From a checkpoint of a small mixture-of-experts model trained on Wikipedia.
Size: 13 layers, 46M parameters.
Experts: 4 picks a token, a shared expert of 128 neurons.
Training: a variant of SOAP for the experts, 308M tokens, 8451 steps.
Below are experts of layer 10 (counted from 0) of a mixture-of-experts language model. Rows are named router (the router's row for the expert), gate (a neuron's input weights, with its number), up (a neuron's input weights, with its number) and show model dimensions 0-255. Each number is 500 + 40 x the weight over its row's rms, rounded and kept within 0 to 999. Numbers have three digits each.
After each expert's rows: "comes after" lists some tokens at least twice as common just before its tokens as in all text. This comes from a sample of Wikipedia text that the model never trained on. Tokens count by the router's weight.

# expert 6
router:498564517505566470495489525545475471527512480467529533520486484477414510485443447469567406421547547586539458498548478451533482542517523500443495483502434464507496556544512462534533532482546535519477499472486424474505551491521568526458411457472470533496452550502493479499482472536436543578452527468476444479452518525498537475569531430473523492465527498590520461505526502557493504531470553503459509483508524524478413492564496480504509425549530510535547555465520412551585450528582534558463476489526477531533544455479474458570521472510537487450541431542481549518455538451539462470504592557463485483444459557541456551448532513422441522484456455479543512530476461521506464620573509531533493489534509479508417517491562527481510515462509501530533474499545466453520474506466460
gate0:499561499448523444494565525485503477496505471441490527505520549465446512552472495521517487431525491568493447477523535500555458570562521471444506500462467505494527597502529513539501452525573632492459468529463442483488482567488580508497450474469515506510459559505456479511432498498446513579476473487543488484483462499498496510557490376525500435465484528614496463505543527506445530506522502492519512527530488530474438506531501502476495450561511571510549533487473513474541553538527505558514515420504520521528560504520467524563542490504516500463554502553417515480474576437523503475450635520508445534442465502474484500467525484485486520467476473527565473503446479472515504535607549540505474508563544484482444479399542495511479541388468547471508501532530435495526491519405514
up0:481496472509485457466438535557500489483477492428445486475506545473409449513500474452496511402492575551527466503478523387506532498494497555547473524452473484488549512459543500556468545536470452459493557460448485498506530521512488455534426568506479493495459552497563471473490483502478489538518454510518432520547461489505496475594459462454496498519439468508505469478471573523462574475511639490503464545443542477536440553520536508428471432531493528476461523489531466593501505484554526485482527492593522504504544503486548501577560511460477534514543435494432533521535479474445508488467501526564459486479390517487527482502477479462445463490479495504459507502466512429525518598495499466520454560440549514476422469588528485553521459509496471597504560533505443466577500461517498
comes after: " |", ")", "4", "3", "0", "5"

# expert 26
router:445526534489536514512508484530473477523537507500557539534442462498455560439453445419559446432566522522558477501551473504566492571534578491455505442537445458561488515542470443547538543492512519574453551498543501462532559499526570557457467459461448545503457547577488521512492404519495541556454574464457456471449583540527543463494508408453534547461530518525552454517520458546528457533466501525478545457443513560553453452495483488540542475545512467518536520451556442544558438524529504532446463540485470513505512466488472437531521492512504502458486433547496527552447525464538475450524538547460511459459487551542455554459538528457470492496451460444538554513509466534488457548497454555525521449530482471555449534503555565449493511509538516533538431527547467458489469525478473
gate0:507510515461511473502534501539485458565546471473490536526469500516452525467491534474507519445485521516561454537537505480496446511470443484513496517525493476488513559542477471485537510439554496500435443452460434477547523407584562518475531461435462545472494530509446538496516400531439505515442512505489460469478508506566521418551528463454572518447482508556531441561552452573526469538514551536427526454461527486492468469486508503513480475473507500594539522491545470517495500502542589510413478482516445548472530440467514531515454420498509586469534472475538536521480507462552458466521517540487471440462587537589430489476536561511460598525433507504526622562465496521544478552563435535542494448536460524528480510440517512518527450442528523504523447505554506474513432531497521
up0:510482455526518560432509590490560490517567514452485522519420497459542561498505447468496428452474563492444514467545507520442514502449413509532517518518537538437452501550456459549493485516534477439454507530542534519473430553455586499484480509557434497587428507555497443453507523503465515475492463504432558506477518488536514430517565390540473496463508556482542583446471514579546491509487539426482512449522538478594548509487492471410444564443527526523474450529490508515546536467479501445488511463476449476519505497531529467455563424541506489536557478498482532526499551496496436477511513468404575512472538528531490488452475495515412539520515466565519506492461482482538481538489480506451490449459520531469435472529475413480461458500546496533525483489509543529464509483413481
comes after: "1", " to", "2", "0", " a", "7"

# expert 1
router:446531548515548529494508529549488556538524492516556545537441454543459531437436426487571453458531515536545471520572450443526479527500550492455534457522450487547481577550463434501536571486527514554471539497502502451539555472541544532446460457459447548469502538540506466546483481534474562530452536476455476494434549539526554451522538438443552539453524508550542468510511455535516480522444546547477554441481515530540476458553456466542546487539527471521534531445543454544542471555540542535436463564525448525496500448445481462549481499526533495464532451539543531531481503470518461489513541551446542453483479560557461561491537529476443529533484461427555536518516462555495456583526462558540543452500478467563477548465542549450531525497527542538544415496540515431485492553451465
gate0:526519514496522531489530478547528472484467464526499564528523483464486519450488449492543484474555511549503469563543481480508482537547569509477531458499459458523512478544470455501539541485567546541484502453488488444517563511543483517503457483431509511488521586469494490482545451562428472502445552489508480473489508542512531397476514484439519549469523533578567426514558446548565409507479514568517510526460484466526465457524482538496600479546604531553578533439540434541540475516537544472456478572476509518476539460436475468539429498560525495473554485547514540494417482477564479498548549547479492471458539512530441534534504534499464506549495419427514524556515432580490428536482458572579477553532491465526454543487515547460505494467564526465511478508511605504539545509468499
up0:528517468448462488505494518499508490494483534484442494528611528489482475488507479489493561543486533504455581487424540471436490478508439462510492571438495530457512545420480506460476480563615420487519485500498476467475451468483499561501534501538525434455494473555545499456490572479516454476523440581468582535518448506519510550519479549528446562463479432512470574483489559463465523469554479470558495528507528514459558502456506481508483546473526438502487523517473501494470492474465551500508521480473521489484455546492494580461473501458438489532429518502459417451508513558455542549443450422493567524487531465504435420540499564483530467481446527563457458547511454404474561408459535465534486513543590462471480426509447424490478481491416461527476524483454488480481461513525540
comes after: " ", " in", "|", " (", " In", "–"

# expert 28
router:446507513497541477527503498549491515529524471518568538574479503501491511451430474509565431451541503550552464532551486497535467552476550514429533477530428467546441539521473444502556530453511533552479508494542531401546573485558584510463429442463451546496503526530500490494471483548463543541420549456479470507434535513531578469545546448437533518495546546554539474488541446543542481530432527526472514459508502529483480445528445485535529481590506488512520534437555488592552466539558541507456467508478465567474514449471462461563476485511538545460573488548538525583497511460541489498516548549445520459475519536573476554453519517451457544498474463437561528518555479576483479565500502564537516474541481463506477502447538550469527517474521527506557449486526487465473516575447474
gate0:462507542502514526548489500540463517526523538553503551544434453530464530482463485478522439449519426531582427552532436474511446514578523479472491508516450457577536546523550449512524537538546539534487540455488479451542592449507508524473458476447473538571488529478478443551479521535398557528477444456500486484476560538498544452557507441477526548524517481507528473512500538541555440516455515527565562477534579519511542545515465542466543471509535469488551523440512479599563475539423545536464465583447467520518500459481539491584569442481554467460547484526399552537465459480498497474472522544492452465489432530519491552504538495467472546563464437433485525532417472502496489543516483522549478480514427490523460525522541517548476504509523524505545474527520419466464456469517520
up0:485506522532512466489469528394462549512529503544501531492456482528504523476483456469523489482510451479515491569499517603500490477517531480490495541527495484513524543520511511413500527552512521517475479490436477477533566460388491521500497519493490485549553518459481401497468526477477514512448442518514508474454489523412512476547479463439509569541428485509527462509465571472538495498479509525603510517544371533459410518549488624455530492571520467504547526448499482540518441539516551543505486547467496483471519478455477461513457463461385492479486481525514508492486470502413549494528517498430390494485430516541481470504513478465493491528461473464465519514509488488460464499471468502528461420548593490535458519514490525591524532643460523528525485504519509473446494408445523
comes after: "\n", " in", " of", " on", " at", "ing"

# expert 29
router:462523500529556506480479540552491484538518477516516546533479472506461558461424446462569429468537508554548483547554432482539492526520525471455534474541457466555480537581458435501554549502473531552471516476519472476558571474561510559445423447468444564518499513493477471493457435550464549561459548478429474481433563520518550441516569422454543549503538488560573444514531462541528472529447546527456526450494489515467490459545469473521553504554547488505550537481543444538568456545535515536454445490515455542528518451464495464535507483503532493445528460531554553520481540483514459466532542559462553445471494555544469552458503538460452537523499457449561536559483471521543423563546458548524521481472460451559479541503536573467526523496518504542535454472549514480523510524473430
gate0:530547518447464502506564549553539506518513489536542500522513484549438498462481440489532505471542541496586481532540403503523470474570524505445419479563503487530483501573457490569523557466534485564486525454525488504566580510518555529512492447467497533525397552518512518457481429490454578546531573520562427487464547546470515547552530419480511453486473523531519478555471447563516458546406510536477507465458485454534491519546446455547535464524542558466523491498553464473548422513515497490521439487460456549533472482423470518489504464520567480465568462503555522559499446492456447438494523580455499484522489521542444502452516519512517490499530461454543487551517475483542436529580535493491519516486478477563412521485596549498451539491534521467525487576521516525510559500469528
up0:478514558449422504453485546540529479497536534527525572459489465529453553561451458482464422482441503496499537482550468518503481523441511486510399493470524479505448498490480493476429477527512399492498561557436402476509505513476571550556518448550456425467536538477516483499472554462457484450453522431482498494479437536481444413507514477488463536486512484518481515458529420483533518568533504492513535551426479538448568503563525452514499537424450514462486488508533465528528519444440495557480473546487484509557552492526489488545560568532545462541455536507557437471526469510571452524517504514568483586520507485573496561471489570484524488497518522473401484447553531556565478494537439533446550443491523527542481504429456523473474501550464523436507480506545532469451465535461477
comes after: ".", "\n", ",", "'", "==", " The"

# expert 16
router:504537530540593564504535492499501506528516478512525542571467464529442546459430441454577439481513526593531416574524454452561454541549498479426519490491453472541482526516437410507526551512539524529453552503526479508538522493511509508487448417473449524501519553492482494487484500534453585566434558444452458475468526521597596445502494476453552526457490494509531499536552469547545470515431548539465571441438480520487510439528506470562518498507533479550513516466540440529520418540519498523443450544517493557540517464460518486557488498541509497467516452525513569537506498458500460500542526512459506445464482534510501551469543504459494525560466458438557582529489465522511492609510444569518517456530470499570480507507550523465511526480536526506554493500549485448515465484461441
gate0:412563518459561503536492511522450491530500469506536533523483446559477525464478420440553449526564488504524483509547389418564449500521523503508496457559460487550461523546425486564529567475461552518443510531503467456521552485574548544442542483491513483559471497506453495533455446531485525502430542440483446470452525502510527434537546398537541475418552540541538486503555472540518488554464509501476533475488496520465489452519424449537548491551528477479475524470534507494527500539540497544494525452481456521509536484550438488478470454549538451449529508489534568509507503475513494389546500555527521481533505545522482548537485589448533519533532497408495485471512459548467424498559477575536528550511462507493497491553521553506464542474562556481505479456555481500525525561429420
up0:599527537542530433526498505517527431464501477537530449430582465390518477491482507494477514552482510547435443457518410491524545471511495427484465508491459475535491412479560506505511517504532435481504524466508483515538488498537423542454471505459448464533542491495457491528537543474536496446474495485534478493442464497501515479459495548492427517441446488552476439538487484467469446495457418542452508474547555571465481443503476556600489496434512558507519544497502484526494485486519482540490496637468439477561540479581482496483492505567534467446465485537539450548524522442514479555413461499523455471491548451522540482475444536535520482489539439507516484501422519559553490555514478469492442519579520524463466526443429490505415488502552472568543493499533439479450440508491493
comes after: "\n", "==", " =", " ==", ").", " Born"

# expert 8
router:470540525515560549485533466525499492520547497544538538538464469526466537455477428514579446461529519517545497530561467526532491485477523518467489467521478495548507523551428470522531605490531521566490506520493488477522543461522564495452468448486420565476527553534473491554492438525495535528468561480472498511407576588493534468504508421464511518463534503533515533493504416551524444514465512523497550457438482534459468459514473498529572530559538514506543506449546444521551476541520507493434450506565438540480478438454473468522480510485536501466568480566576529552471479433511496492523496555395501430490516562571482527512488518492491505490515474448577529474527457578491428579513480543517488522461494499557450581455527550494507522494526615455558424475507505488510511500423430
gate0:490509476466527487565579494497473451556466486514543540503520518501447497482452485463541478456576556475495401517506504520545477550520523499502543498532452446528467545447495466505574490473531532598473521425500545526552548486551510453481462462488517569456470551461430555491486525549479535491418577488488484427424471505483560497516551530507526487487479528472544511519539513517574560551489566558483596451450463529522519479556509440576506476475529477487516442422576481502568483522545508504454446510424484532560539505468550572550484467546523523456532524537439524569468508446547451507523504551509499538517494558527504495489551494415490528547440480489553560534522529475505484611509466494556495476536470470507417518469529498418494536522515491480533514526521524502548529581505572
up0:514511547565495522490541498587475476493506552489506522542485524560460483541484555401493486509540475457481449515552513495464493521500549474518532569560469451469466496553456527591524409506448459525439440525519501555506493522538452586444494555500552521474458490527459540424463509489432585504529516487526509541514521433496526433500491492500501470497515506494463528533523541553496513473517590480502553437447472497455542497503491530491500484459541463470480451499509509522502437517415500487555439474428465489517581460499465576446395476468488520512482552401440459562491523462431473445386489495469493515466497519446484536424496540501473542518463466457514503547448528467446475559523442511504469445494523552480502530410477539485536535412521459493540544499506530506428563515544531
comes after: " ", "1", "2", "0", "9", "3"

# expert 30
router:477532541513562504496503482525507469511551491522536549544449472508459527457435429526579465472532509545547490513561459498549476502487543519450495475509470507555474571555455433527534610490508523584454525524496489480548551506523565487446433467476441556457495549517478465531514429528502549537484544497482509514440560575513539470503518423434527492456558509531516482511514431522517457525461510492468560441481512508493465479523463495517566529553524521524557518433541444533532459536509533521446441519512440533505516448449445457524485495504534492481531510571569497539490520442523474518537515581416513436499501561592485541540525512479476495494503479432561518476537490573485428595489477561535529512472497479550471535453541570469518514459533593453566423463510486464489508518455409
gate0:466588493558535470553525481531495529547513482520543541524575429548434504437422492523558472456566503564533474560504495503552427527501579505526500527499451482528500501475504462506550530485539527529603517449494478492516519437510516552463435421471456550529502501446432439457558500556450546528489560459452494483509565441525527471495544487490526543496535483525600479516532506514501438559432537485541556469483556521518464481513461462525510455499540492454560515471579460526522443511536461590408477484517477526501466456467502492552437467565545521457459455500506529541475540499536492479508545498521521451484526485503492540477581521483401492526408438476565577548571481483542490496474492514562485490537519474537459526522499541506453480455468452585488448546537488470507536486511451
up0:497481505583559531465486511534473549526475493412527512543538484467509551484467435440522476482482516508557529516594481545543500558516503454436502474536476500504542529602484497576523567487495500498440535460486521485456507571554555531443519473464431518512537516512485493506451477544541451564493507525494477414500487561491500492543526482474562516491498542511520416547524485522507490514473510530418425520550472512518413477535392491488545441530505463539512529454429460553504424492483554505556465482476461495477473488463530416458505483471456484512435436459531482481419473511544474438560494517502549491423507550466450540438478498472487557548537456434559499599444475519490451559531415551458486497465478486520524528483574521535581527525508465478531470488551429494507472474517446
comes after: " ", " |", "1", "9", "|", "0"